config.yaml
n_layer: 12
d_model: 448
n_experts: 64
experts_per_token: 4
d_expert: 224
d_shared_expert: 576
activation: "quick_gelu"
moe_layers: [1, 3, 5, 7, 9, 11]
n_empty_slots: 8
router_score: "softmax"
normalize_top_k: true
routed_scale: 1.0
balance_loss: 0.00456
balance_bias: false
router_noise: 0.1
init_std_router: 0.00939
lr_router: 0.00114
vocab_size: 16384
norm: "rmsnorm"
norm_eps: 1e-05
tie_embeddings: false
optimizer: "muon_variant"
lr: 0.0091
beta1: 0.93
batch_tokens: 131072
seq_len: 1024
train_tokens: 434900000
steps: 3319
dataset: "wikipedia_en"
Below are experts of layer 3 (counted from 0) of a mixture-of-experts language model. Rows are named router (the router's row for the expert), up (a neuron's input weights, with its number), down (a neuron's output weights, with its number) and show model dimensions 128-191. Each number is 128 + 24 x the weight over its row's rms, rounded and kept within 0 to 255.
After each expert's rows: a language model's description of what the expert responds to; "raises" lists some tokens whose logits its average output raises strongly, later layers aside. This comes from a sample of Wikipedia text that the model never trained on.

# expert 43
router [137 161 119 101 104 112 122 114 165 101 183 133 123 123 129 121 124  85 153  99 110 114  79 158 159 127 128 166 107 149 142 126 158 131 134  93 121 128 118 139 177 141 137 134 139 174 160  92 147 124 139 143  91 131 123 145 127 115 154 127  92  76 149 114]
up0 [133 161 115 112 121  88 104 130 130 104  95 162 144 120  88 122 144 126 130 135 150 142 122 111 169 100 155 150 158 170 115  95 107 108 109 126  87  97 125 141 163 173 124 116 142 115 120 162 104 105 124 118 127 152  78 113 108 133 128 109 116 178 155 100]
down0 [114 119 144 110 136 106  92 153 108 119 114 132 150 135 174 174 115 109  93 168 121 128 127 139 141 136  82 137 126  78  96 133 163 149 130  99  85 130 137 118 146 156 170 104 112 139 103 160  77 143 115 124 141 149 117 125 123 147 152 148 109 146 177 124]
up1 [121  83 145 162 122 121 146 131 101 143 117 134 136 150  90 161 158 116 151 158 129 114 127 130 144 164 138 139 150 135 146 154 173 146  95  98 119  97 118 176 117 150 143 113 115 108 149 115 146 127 142 132 100 117 135  99 139 148 136 141 120 110 130 134]
down1 [128 155 131 159 151 158 115 144 145 117  55  78 115  91 110 179 123 155 100  99 144 143 139 149 134 141 156 135 132 146 135 164 131 153 106 131 127 168 147 197 118 179 146 144  64 153 151 126 179 116 131 122 182 150 133 116  93 154 171 130 121 169 121 120]
up2 [136 136 131 120 116 128 110 135 124 121 148 141 125 158 123 120 146 141 124 149 128 134 134 171 183 156 135 117 153 136 106 132 181 177 137 124 169 104 107 125 122 162 164 148 145 156 112 120 152 121 118 136 105  98 208 120 136 109 121 122 130 141 141 167]
down2 [141 144 109 153 117 161 132  89 130 117 156 118 186 137 127  95 137 137 120 120 168 121 129 183 130 161  98  98 142 122  88 131 123  91 119 132 161 112 103 174 143 137 149  90 116 151 145 151 130 145 107 158 148 110 115 151 151  85 100 126 142 131 172 144]
What it handles: Short inner pieces of place names and other words in geography articles, such as Over-ij-ssel, Livorn-o, Sab-ah, vin-eg-ar.
raises: ". ", ", ", "-", ".", ": ", "; "

# expert 22
router [165 155  99 139 119 142  87 136 121 109 149 164 140 135 156 125 118 169 125 148 152 144 109 121 131 127 107 118 133 147 145 119  95  80  89 116 166 106 138 145 158 132 150 149 129 153 137 106 122  96 175 102 167  89 123 124 104 181 143 143 144 167 156 163]
up0 [ 86 120 178 110 132 147 122 144 145 109 132 131 140 130 101 114  95 140 119 123 119  97 128 107 107 109 139 137 105  91 148 139 131 135 110 147 121 188 126 138  83 136 123 134 153 156 136 143 149 142  72 175 121 129 123  96 138  98 126  85 139 140 120 139]
down0 [141 106  88  98 142 148 132 130 152 132 120 144 137  61  71 140 140  99 107  95 113  99 138 147 129 116 109 111 103 171 131 152 153 116 128 100 100 141 167 157 147  99 147 112 117 127 125 162 107 101 119 191 111 116 130 126 107 101 104 109 123 127 156 135]
up1 [188 122 130 128  95 104  84 141 128 139  99 141 122 113 126 161 102 149  95 143 111 122 138 137 106 128 118 158 126 143 134 131 148 128 143 153  74 108 160 104 156 130 167 134 117  59 124 119 155 107 142 103 158 122  75 122 141 122 122 145 163  96 107 139]
down1 [137 143  79 126 174 134 107  96 171 148 122 139 129 146 125 155 100 122 175 106 137 132 130 131 137  99 156 166 151 124 127 112  93 116 147 124 128 149 126 154 150 136 107 120 139 148 122 107 135 113 103 114 131 151 129 133 141 145 171 176 119 133 126 107]
up2 [128 115 146 152 110  93 114 143 111 163 100 143 116 142 126 168 110 137  98 157 126 128 127 132 185 103 142 163  31 133 136  95 141 151 114 146 142 148 107 156 143 149 180 112 115 122 118 127 108 130 141 146 157 142 101 117 104 129 195 129 144 161  94 150]
down2 [114 146 108 127 127  98 169  63 112 127 128 100 162 144 147  96  98 130 164 102  91 105 119 136 133 120 111 141 143 144 148 165 111 138 107 147 111  89 147 124 144 121  96 114 123 140 107 124 132 126 107 142 148 104 157 122 132 119 111  71 138  91 151 144]
What it handles: Whole numbers with a trailing space, often in table cells of sports league and statistics tables, such as 33, 50, 16, 000.
raises: "(", "| ", "and ", "\"", "in ", "|"

# expert 26
router [120 123 135  87 100 150 134 165  98 119 117 134 130 112  96 116 139 107  85 131 160 146 100 164 106 129 170 128 128 134 115 104 174 162 111 108 135 152 125 126 113 122 144 164 157 142 137 132 149 141 146  92 123 146 146 112 138 149 127 136 109  80 109 169]
up0 [146 120 127 124 138 120 137 163 149 125  96 153 135 124 143 132  95 115 120 157 134 165 136 126 159  99 130 117 214 115  85 138  86  68 171 148 101 107 120 131 100 167 146 137 139  84 136 136  99 124 127 146 130 143 112 149  97 124  99 133 124 129 158 149]
down0 [129 135 126 152 141 141  87  93 130 135 127 100 100 155 115 109 153 150 170 124 112 103 153 167 113 142  94 134 117 117 133 109 109 115 104 137 108 128 126 139 110  94 162 106 115 144 129 148 116 117 126 106 137 120  88  76 109 108 130 177 121 136  79 128]
up1 [113 118 113 119 121 127  96  86 139 136 145 124 118  98 139 131 167 152 131  66 156  76 144 125 127 138 146 133 106 174 147 152 148 163 123 139 155 127 127 147 141 127 143 133 135 122 145 118 119 149 148 129 117 124 146 152 133 159 147 126 190 164 160 132]
down1 [111 147 126 134 132 119 121 139 142  67  91 136 185 161 114 101  85 131 136 146 108 141 119  92 130 115 148 124 166 127 108 131 116  76 140 125 153 121 159 125  94 148 108 162 104 126 141 152 125 125 137 123  70 177 105 104 133  70 104 123  78 157  96 140]
up2 [117  97  94 129 152 125 107 137  95 134 124 116 117 113 120 124 151 138 132 125 127 165 132 111 125 123 109  80 105 145 134 125 138 136 151 123 108 127 121 104 126  99 128 105 162 116 131 162 103 116 164 146 121  78 107 194 136 163 144 118 124 116  66 134]
down2 [129 128 108 125 102 122 106 136 106 127 131 161 129 110 121 159 136 149 120 170 132 143 199 147 105 138  59 163 134 100 105 131 119 157 109 132 157 124 170 153 130  90 123 101 119 121 116 120 119 155 116 132 140  92  95 117 110 143 170 108 132 103 140 185]
What it handles: Line breaks, list dashes and sentence-final periods or quote-period combinations that end a sentence or introduce a list, table row or heading.
raises: "The ", "| ", "In ", "===", "- ", "A "

# expert 21
router [142 156 113 106 129 142 150  85 160 127 105 149  98 116 111 134 109 112 142 140 116  95 102 142 131 129 107 124  96 107 106 109  99 105  91 118 127 120 102 146 108 111 122  96 108  80 140 141 121 186 128 121 186 116 159 118 106 124 139 137 118 156 132 140]
up0 [ 70 132 158 125 113 116 125 100 164 136 138 130  85 118  83 139 113 121 140 141  99 157 110 174 140 158 137  99 173 109 165 111 137 211 133 131  93 114 155 134 138 148 118 159 135 140 108 141 112  94 156 104 137 137 146 107 164 104 120 116 128 123 156 122]
down0 [125 175 107 120 151  94 123 120 122 131 152 148 211 152  96 143 102 100 130 108 144 123 130 152 123 130 139 157 167 138 117 137 170 103 139 107 182 133 142 157 103 146 109  85 124 111 132 106 115 113 155 109 148 150 120  80 151 115 157 148 104 129 138 122]
up1 [148 160 125  94 151 128 115 115 103 132 115 118  92 160 128 181 104 128 100 137 125 118 115 108 162  96 143 129 124  98 125 138  97 122 110 159 151 146 160 130 132  95 142 130 142 128 125 132  95 127 142 125 109  84 133 161 115 118 141 135  99 169 179 112]
down1 [115  94 109 108 132 113 123 151 112 200 119 124 154 111 131 105 139 137 153 109 174 115 109  91  98 156 144  83 150 122 135 153 122 136 138 156 122 140 176 117 140 140 138 124 121 136 138  92 197  96 139  95 135 117 144 162 147 140 147 122  92 144 135 123]
up2 [144 139  66 128 135 100  87 133 131 107 105 160 135 168  90 133 137 153 146  95 163 103 107 140  94 145 105 116 109 140 170 166 114 129 144 139 116 168 153 117 153  92 140 124 108 130 116  99 121 153 140 135  81  95 124 148 152 126 133 129 142 131  89 133]
down2 [125 166 104 124 137 101 190 125 123  88 108 120 148 123 133 138 132 127  86 138 164  80 137 134 137 108 150 103 159  71 115 111 118 102 134 136 138 150 162 113 150 152 139 137 139 119 104 154 165  84  84 113  93 103 162 136 104 145 182 104 127  96 111 136]
What it handles: Numbers, units and closing brackets in athlete infoboxes and results tables, such as kg), 200 m freestyle, Championships, height figures.
raises: "and ", "(", "in ", "of ", "by ", "to "

# expert 27
router [126 109 127 140 134 131 100 125 159 117  91 142 114 113 126 128  95 124 140 112 104  94 160  94 153 136 146 152 129 138 182 128 141 129 145 127 138 145 140 123 206 121  97 141 129 159 138 104  87 130 103 121 159 158 148 177 112  98 139 131 112 159 148 132]
up0 [ 93 130 119  92 121 136 124  98 134 171  85 163  90 108 120 111 141 143 165 127 161 117 122 100 162 146 151 130 152 146 134 143 103 149 159  88 138 126 166 110 163 122  74 114 149 132 130  91 171  78 116 141 166 121 157 122 139 143  93 131 127 133 124 129]
down0 [ 77 122 156 124  96 135 101 109 116 160 139 152 171 153 129 114 136 125 154  95 163 159 121 130 116 145 124 183 125 115 125 124 143 124 121 147 154 131 148 129 114 129 177  96  97 143  82 151 181 134 114 130 130 111 142 107 122 126 121 113 116 145 137 129]
up1 [125 130 119 131  94 123 123  94 111 109 156  86  90 125 134 151 110 115 118 132 110 150  98 134 174 131 134 154 112 104 101 160 112 121 152 157 161  79 111 122 103 140  95 122 136 112 122 110 127 122  97 140 120 106 132 136 128 114 105 128 128 143 166 117]
down1 [161 104 148 100 117 104 103 135 121 138 114  71 118 123 122 122 203 130 159 143  87 145 109 115 130 166  88 112 110 155 112  89 117 117 134 124 108 109 124 159  98 113 140 123 140 118 142  74 188 169  96 115 131  98 186 119  89 146 157 138 123 144 113 170]
up2 [ 77 115 168 166 113 133 136 125 155 111 146  95 180 136 108 126 133 120 138 106 138 113 153 126 163 122 138 127 134 147 161 113 128 127 166  87 110 157 129 124 157 123 126 130 108 106 150 141 146  87 103  85 129 115 138 141 106 146 102 140  95  94 164 128]
down2 [107 149 140 142 146 102 117 139 177 119  98 128 112 131 102 143 164 106 125 110 158 119  79 108 166 127 155 107 159 132 167 149 118 129 135 129 149 114 167 121 106 135 140 151  89 110 132 108 148  93 106 178  97 112 143 162 139 149 154 127 134 106 116 153]
What it handles: Century prefixes like 192, 195 in dates, plus Succeeded by, election headings and vote-table percentages in political articles.
raises: ", ", "(", ". ", ".", "and ", "-"

# expert 31
router [182 129 127  79 154 102 112  98  74 157 148 127 124 103 102 126 123 146 158 117 128 137  89 121 142 125 149 100 172 113 118  89 117 108 115 169 110  87 133 129 167 102 150 148 140 111 179  52 139 154 126 100 160 104  97 138 119 106 117 132 175 164 120 133]
up0 [111 133  97 132 162  92 128  86 122 127 160 116 128 104 156 143 141 112 126 156 179  94 134 108 132 132 126 120  96 106 124 138  63 118 154 161 101 136 118 142 142 139 126 131 120 118 125 138 145 138 135 127 118 144 131 125 105 128 133 161 109 155 176 152]
down0 [106 116  96 147 131 101 122 143 109 114  82 119 127  75 103 110 106  73 182 144 141 135 143 120 137 144  94 147 116 141 115 164 133 117 107 158 114 141 137 106 129 133 123 130 127 133 175 107  99 103 131 147 121 117 132 148 101 104 130 182 139 114 117 155]
up1 [173 136 143 130 105 178 138 201 148 143 143 139 125 167 112 126 111  90 128 110 115  92 130 120 127 115 148 122 106 171  96 118 124 124 106 133 133 172 135 126 139 152 116 129 123 155 134  96 148 140 132 119 104 154  72  99 157 179  90 148 141 141 107 151]
down1 [123 156 108 108 119 110 136 151 151 115 154 107 131 143 149 138 116 105 108 142 103 104 132  84 107 122 142 159 156 108 140 165 136 121 127  92 138 129  87 116 141 144  91 124 122 180 170  76 104 110 175 120 126 121 170 112 125 137  74 140 121 128 122 130]
up2 [130  84 183 113 133 115 123 110 138 107 166 126 155 107 124 127  98 107 172 180 158 142 115 135  98  98 147 144 162 107 142 130 122 115 130 133 129 138 149 161 132  96 127 132 138 107 148 149 150 140 114 112  99 158 150 132 145 165 129  88 131 157 138 161]
down2 [167 135 108 112 149 130  84 107 158 139 138 184 145 121 127 126 120 154 125 134 109 127 171 105 145 118 113 100 123 128 120 115 122 150 111 131 123 155 132 138  95 109 116 151 110 140 124 109 112 128 102 135 111 132 112 122 103 118 117 145 136 109 120 140]
What it handles: Fragments inside Latin species and genus names in taxonomy lists, such as Puccinia d-ul-ichii, Melanochyla sem-ecarpoides, plus other rare word pieces.
raises: ", ", ". ", ".", "'", "o ", "\n"

# expert 11
router [135 144 151 145 108 130 131 158 120 114 118 130  98 109 134 131 176 125  93 140 132 137 125 135 140 180 185 125 137 161 122 118 125  89 165 135 134 118 136 116 152 110 181 114 110  73 103 114 126 158  95 127 137 152 173 180 119 123 130 128 129 134 134 145]
up0 [123 106 157 127 133  94 131 164  95 146 131  95 110 146 138 135 119 137 144 169 126 111 158 140  87 164 153 100 122 113 130 138  62 149 144 114 128  93 134 115 112 143 158 143 145 157 154 132 147 137 159 141 106 138 175 167 113 107 158 122 117 175 157 110]
down0 [116 144 134 134 119 157 130  98 132 171 129 152 128 139  96 162 136 128 151 131 120 111 100 103 147 112 110 121 115 131  94 146 132 106 122 145 125 101 126  88 159  89 112 111 115  95  98 114 153 111 108 131 125 131 137 150 143 113  98 157 127  98 127 102]
up1 [143 126 109 148 162 140 170 154 133 127 141 108 177 123 143 170 131  92 146 163 115 114 123 127 159 116 151 107 130 131  93 121 181 166 134 177 124 162 122 130  97 122 143 146  98  74 138 141 106 162 128 153  65 124  87 130 123 161 170 112 129 152 168 160]
down1 [138 117  98  99 128  94 165 150 116  73 155 171 131 118 129 106 133 104 120 126 149 123 104 157  80 160 111 101 114 137 130 159 123 131 106 104 105 187 135 176 127 137 152 134 130 124 112 147 101 141 155 135 111 157 131  83 144  93 162 130 152 115 136 139]
up2 [ 94 149 119 161 153 117 115 121  95 105 144 119 107 203 171 147  97 144 148 118 160 122 116 108 128 172 155 107 123 160 145 104 105 116 145 100 161 157 120 162 106 129  76 175 100 102 133 160 114 122  75 155 150 151 114 130 171 132 102 155 148 175 154  94]
down2 [176 134 153  73 105 109 132 162 147 118 103 160 105 123  97 123 152 131 108 143 108 109 131 123 115  95 117 142 130 108 115 126 120 147 136 125 118 113 137 146 152 129 109 141 129 113  96 121 110 106 135 123 126 109 190 122 118 133 152  99  86 122 118 144]
What it handles: Periods and closing punctuation ending sentences or abbreviations, plus paragraph breaks, as in St. Johnsbury, No. 3, Boston.
raises: "The ", "In ", "As ", "A ", "It ", "On "

# expert 18
router [ 97 108 151  75 136  61 137 137 155 135 122 137 127 143 112 116 118 123 135 121 115 149 164 164 120 107 136 141 133 157 141 121  85 163 130 123 150 107 141 124 101  90 100 123  89 175  92 126 137 145 117 143 127 132 119 135 124  86 129 146 148 121 123 161]
up0 [134 122 108 121  94 133  68 191  91 101 117 126 125 110  86 151 139 138 126 140 128 101 130 128 115 135 136 115  76 170 122 139 121 187 127 114 130 141 126 118 162 102  64 127 159 163 112 147  99 156 128 112 110 144 150 131 139 107 193 109 110  93 156 137]
down0 [124 149 135 108 113 143 129 139 148 133 150 134 160 128 167  85 133 121  86  81  72 167 125 136 172 119 135 126 142 163 155 135 133 124 118 116 136 110 179 146  98 149 146 130 150 166 100 133 144 104  99 113 149 111 146 115 131 145 134 143 102 166 160 188]
up1 [113 138 121  99 110  98 154 143 122 154 130 147 105 130  95 131 122 156 137  99 145 128 110 173 141 152 130  75 135 105 188 117  89 111 114 129 139  91  82 166 109 116 126 151 167 143 139 115 119 160 132 117 124 153 127 105 121 118 123  79 135 138 113 151]
down1 [103 163 144 151 130 145 141 159 183 130 130  95 151 121 112 152  75 161  93 111 125 167 145  92 131  73 105 168 111 158  98 109 188 125 122  97  93  89 123 136  97 143 136 152 136  86  84 143 141 101 114  99 152 123 131 126 113 148 112 145 137 126 111 147]
up2 [ 89 100 115 136 113 131 126 134 113 139 119 106 160 130 115 154 104  90 140 147 148 132  87 158 140  92 109 135 145 119 121 122 183 159  93 132 127 138 105 195  83 107 106 168 100  99 116 124 116 106 115 138 157  85 107  95 127  82 113 102 106 111 118 117]
down2 [149 163  95 115 108 165  92 127 118 109 115 117 119  96 122 136 100 136 123 104 145  90 133  94  76 119 136 119 121 180 147 134 124 142 152 170 155 129 131 130 139  99 147 161 150 152 136  86 106 102 100 112 119 157 141 151 162 152  94 131 140  94 132 113]
What it handles: Wiki table pipes, row line breaks and == heading markers, plus heading words like See also, Week, List.
raises: "\n", "\n\n", ", ", "1", "2", "("

# expert 15
router [165 122 134 131 151 122 107 125 166 111 166 115 115 113 115 103 142 129 114 119 138  49 136  95 107 120 135 136 128 158 122 136 132 134 157 153 136 182 141 105 130 141 107 175 135  75 123 104 108 103 115 169 182 121 131 150 142 105 103 105 122 101 140 154]
up0 [168 123 144 123 114 142 122 147 156 104 123 141 124 157 146 156 146 130 108 102 109  75 129 137 135  88 174 126  82 133 176 134  90 134 123  87 130 153 112 134 133 136 123 139 121 124 104 112 119 115 103 128 124 125  87 161 114  76 126  99 111 134 119 145]
down0 [166 132 147 142 114  97 114 129 104 149 142 151 116 135 159  90 131 142 133 130  84 107 148 108 175 118 143 166 165 142  91 134 128 126 149  80  94 112 126 141 144  99 110 120  88 179 115 103  67 133 188 127 151  78 138 140  73 137 167 151  98 100 131 180]
up1 [135 102 122 136 178 147  96 123 106 136 155 155 138 131 128  71 175 146  72 153 164 126 153 104 132 116 174 189 164 129 111 110 114  99 137 130 128 148 159 132 137 101 125 139 107 151 126 125 138  98 123 157  78  97 139 135 122 146 109 125 158 107 133 136]
down1 [121 167 144 124 127 134 105  79 120 124 131 112 133  81 122  65 130 111 109 116 156 108 131 117 105  94 143 182  95 124  91 157 140 104 122 116 111 154 135 150 166 121 150 108 146 113 134 132  82 116 155 119 139  87 137 112 107 169 148 138  98 185 142 128]
up2 [129 164 144  91 139 118 117 120 136 122 131 126 106 115 124 148 157 165 123 151 123 107 132 125 108 126 105  90 103 136 150 107 129 153 155 127 151 123 131 165 137 126 126 133 115 113 134 116 131 125 120  70  90 152 158 127 114 148 159  83 126 175 127 161]
down2 [ 92 124  88 132 153 124 108  91 130 116 134 100 155 152 159 106 169 138 128 133  81 116 129 147 149 159 129 125 101 168 119  79 161 144 148 109 156 111 145 148 192 118 127 113 107 119 137  93 136 140 152 148 133 115 132 159 106 116 125 137 160 126 142 154]
What it handles: First pieces of ordinary English words split into subword chunks, like tim in timber, ri in ride, hum in humorous, roy in royalties.
raises: "-", ", ", ". ", ".", "er", "ing"

# expert 51
router [ 87 147 126 123 180 144 179 104  79 107 110 136 117  97 135 139 104 133 143 152 163 160 122 143 122 166  92  96  94 144 139 139 136 162 119 115 123 172  85 149 144 123 116 112 143 139 138 139 136 141  92 140 136 166  81 134 137 171  96 100 115 126 105  97]
up0 [133  99 126 143 155 102 122 103  85 123 134 104 138 172 132 165 146 128 137 151  91 131 112 167 157 137  89 115  98 144 145 145 142 134 167 108 183 134 155 136 145 144 119 108  65 114 154 148 124 131 142 136 154 144 121 139 146 141 151 110  90 135 123 175]
down0 [111 110 148 131 126 110  88 167 154 145 136 114 180 148 123 176 114 120 155  80 126  85 140 134 118 157 119 119 106 114 121 146 135 171 148 125 149 121 127 142  97 110 104 152 121 142 142 105 108  82 134 129 161  89 107 147 109 117 182 105 140  96 118 140]
up1 [157 134 125  94  96 109 120 110 134 182 132  92 121 144  72 153 131 137 108 124 111 127  77 117 122  73 110 107 122 152 141 182 120 122 126 133 135  86 182 167 145 123 141 124 125 142 148 139 129 117 125  55 104 106  90 102  98 119 115 119 150 136 118 140]
down1 [109 158 133  98 101 139 170 133 177 145 147 113 158 114 132 112 140 172 116  86 122 134 127 112 117 163 148 152 113 132 133 137 156 155 139 113 118  95 138 133  90 153 112 138 124 135 135 186 135 101 137 123 159 127 147 111  94 127 188 104  85 106 119 184]
up2 [119 103  95  97 127  75 164 120 181 136 145 126 129 145 103  65 136 123 175 147 167 149 105 137 148 142 159 136 103 102 120 109 108 108 145 106 101 142 128 123 106 118 135 148 134 134 126 168 151 159 143 162 117 171 170 144 143 150 144 123 141 107 120 120]
down2 [ 86 104 133 146 132 179 125 148 115 100 136 169 169 127 152 120 134 113 140  79 103  95 128 139 172 161 132 115 116 143 134 124 156 153 148 136 158 145 126 127 137 170 124 148 139 136 123 166 122 136 130 125 167  87 132  98  98 115 131 135  85 127 125 127]
What it handles: Inner syllables of transliterated non-English names, especially Central Asian and Slavic ones, like bek in Uzbekistan, u in Baku, ab in Chelyabinsk.
raises: ". ", ".", "-", ", ", "\n", "an"

# expert 33
router [129 101 151  80 143 117 178 166 170 124 145 147 171 110 142 115 102 122 145 147 153 173 155 105 113 138 153 146 105 124 110 121 153 151  98 111 105 153 142 129 119 138  92 115  87 128 123 159 159 107 152 127 115  89 141 113 113 150 147 117 120 126 121 168]
up0 [119 107 146  85 133 133 111 131 106 115 100 142 134 138 113 119  96 126 180 172 138 130 142  94 142 139 199 115 159 107  89 163 149 136 181 115 120 118 132 139 146 135 156 133  92 165 113 137 125 115  57 146 110 133 155 177 127 104 133  98 153  93 152 141]
down0 [135 125 100 146 132  98 127  90 121 142 150 152 104 140 134 104  81  99 106 136 129 148 121 104 155 143 130 116 100 153 115 137 152 131  89 151 124 141 162 134 100 127 138 136 144  78 194 166 112 116 118 144 147 150 136 127  72 154 162 125 120 101 141 136]
up1 [133  86 158 148 136 117 126  92 126 122 118  81 152 148 109 106 138 152 138 113 109 115 100 124 133 124 132 145 110 137  85  96 154 144 118 122  74 107 119 126 140 123 142 162  99 118 142 151 107 109 116 151 119 116 117 110 132 133 135 153 175 112 156 173]
down1 [107 117 120 119  92 140 140 120  68 143 153 156 141 121 168 141  92 159 113 121 102  94 111 150 122 151 148 127 118 111 140 123 106  88  93 109 112 123 135 112 121 115 117 105 123 141  89 132 135  97 170 120 119 171 104 164  71  99 150 113 181 134 139 146]
up2 [119 170 140 168 156 120 161 139 120 109  92 141  96 131 146 194 111 135 108 130 131 119 113 116  90 170 181 103 106 133 132 135  87 163 102 136 153 112 112 130 119 107  84 129 148 116 102 128 154 195 148 121 128 130 106 123 130 138 134 156 112 124 114 127]
down2 [ 86 130 145 149 116 168 173 134 115 119 141 105 122 149 116 135 118  85 137 115 146  94 167  93 142 143 121 169 114 137 116 129 106 131 118 118 123 187 122 154 108 146  96 172 106 136 140 113  94 104 163 161 123 115 104 103 139  95 100 101 138 151 114 133]
What it handles: Single digits and small numbers in table cells after pipes, match scores and year endings, such as | 2 |, 4-1, 1989.
raises: "of ", "| ", "in ", "(", "and ", "to "

# expert 0
router [195 132 106  90 161 155 154 130 130 184 131 100 121  97 124  82 105 133 127  96 111 143 174 127 105 128 130 178 153 129 115 117 130 140 138 157 138 142 174 145 139 123 114 161 136 166 157  99 118  99 148 142 137 166 134 133 130 164 125 146 155 146 146 110]
up0 [122 105 156  72 161 144 148 142 100 140 144  96 114 135 116 123 104  99 109  90 143 128 135 113 153 121 141 117 111 129 144  95 108 148 127 167 117 129 141 114 119 124 150  77 144 186 106 105 125 117 101 140 145 125 101 116 118 121 118  83 198 116 127 157]
down0 [116 117 135 140 145 130 175 180 153 121  87 132  82 156 128 141 131 126 149  73 123 141 146  92 133 122  93 126 123 145 147 132 138 132 139 136 141 108 148 150 106 153 131  72 123 152 111 108 154 138 119 108 147 117 172 118 126 157  73 133 128 125 148 146]
up1 [155 137 151 138 160 143 135 112 135  89 217 150 144 106 121 154 116 150 128 116 145 115 121  87 145 158 119 132  75 120 166 158 127 132 136 115 103 151 143  88 108 111 132 152 109 102 113  94 118 139 149 125 142 128 150 112 129 120 138 104 155 133 158 124]
down1 [125 118 132 139 140 159 142 108 123 147  86 107 101  99 140 154 100  64 144 130 168  77  97 146 140 147 120  94 139 148 148 120 114 137 168 166 180 143 106  85 134 150 159 141 110 147  92 123 129 128  94 136 168 148 128 136 196 137  83 117 111 123 186 125]
up2 [109 143  69  90 142 153 194 101 126 163 107 105 118 136 110 170 166 145 126 112 133 157 130 130 146 141 117 176 153 126 138 106 162 171 132 145 137 132 144 162 127 130 126 117 109 105 120 107 127 157 151 120 144 172 101 113 164 130 121 136 166 137 155 160]
down2 [109 138 106 104 164 108 126 141 127 121 107 148 143 135 137 168 144 148 130 134 145 125 109 113 139 117 112 158 147 165  76 119 188 112 132 148 106 134 137 131 139 112 151 134 132 128  88 123 112 119 155 127 140 119  77 162 106 163 135 121 142 111 115 161]
What it handles: Opening pieces of longer Latinate words, often right after the or of, such as identi(fication), inhabit(ants), predomin(ate), phon(emes).
raises: ", ", ". ", "-", ".", "at", "a "

# expert 16
router [145 101 105 187 150 122 112 124 162  60 105 157  90 102 132 114 118 110 181 121 123 158 127  75 100 163 136 129  95 152 152 150 115 126 110 173 110 141 108 133 129 107 116 151 169 111 119 166 102 130  96 130 117 133 122 180 152 134 131 119 140 109 136 134]
up0 [ 91 133 109 154 129 126 152 155 152 138 159 120 143 143 127 134  63 135 139 123 123 101 109 113  89 128 102 177 149 148 152 137 131 113 138  87 129 119 120 159 119  98 139 154 112 183 135 115  99 141 116 105 184 124 113 148  98 156 176 122 120 112 156 134]
down0 [131 124  50  91 114 121  97  94  79  99 118 111 132 123 160 136 138 132 135 129 114  95 110 124 137 136 142 156 123 109 157 167 131 106 151 108 132 162 106 139 124 117 147  37 121 109 142 139  92 109 142 119 174 105  95 191  84 140 196 157 163 138 114 172]
up1 [112 111 142 110 107 123 116 121 151  97 138 188  91 141 118 117 159 109 114 121 115 148 117 128 176 133 109 118 154  97 134 139 120 159 133 136 132 138 146 134 106 135 108 109 127 114 126  90 132 136  99 131 102 143 153 158 105 110 121 110 121 146 103 163]
down1 [ 90 164 113 147 125 160 129 150 142 151 123 136  94 110 142 119 106 142 151  96 127 125 144 163 147 155 126 118 123 167 107 109  99 167 114 154 147  93 148 168 146 123 136 161 168 148 118  86 110 156 113 115 166 115 119  98  89 116 104  87 106  87 136 157]
up2 [152  84  96 163 128 157 133 152 120 110 105 150  83 103 114 147 155 112 147 108 128 110 102 103 124 164 106  99 141 160 125 158 151  84 105 149 158 113 100 131  79  77 105 139 132 126  92 116 118 150 157 130  96 151 106 132  83  99 102 118 114 147 116 111]
down2 [153 118 146 107 153 128 171  97 139 141 127 137 157  83 148 127  93 129 123 156 149 125 150 124 130 140  98 115 121  93 166 131 124 138 115  84 132 123  98 100 111 111 122 108 109 100 168 139 110 131 113  94 149  95 121 155 116 110 136 141 100 154  80 105]
What it handles: Mid-word pieces and accented vowels in non-English names and words, such as C-ó-rdova, Pr-in-ter, Cor-ri-entes, Song.
raises: ". ", "it", "or", "an", "k", "o"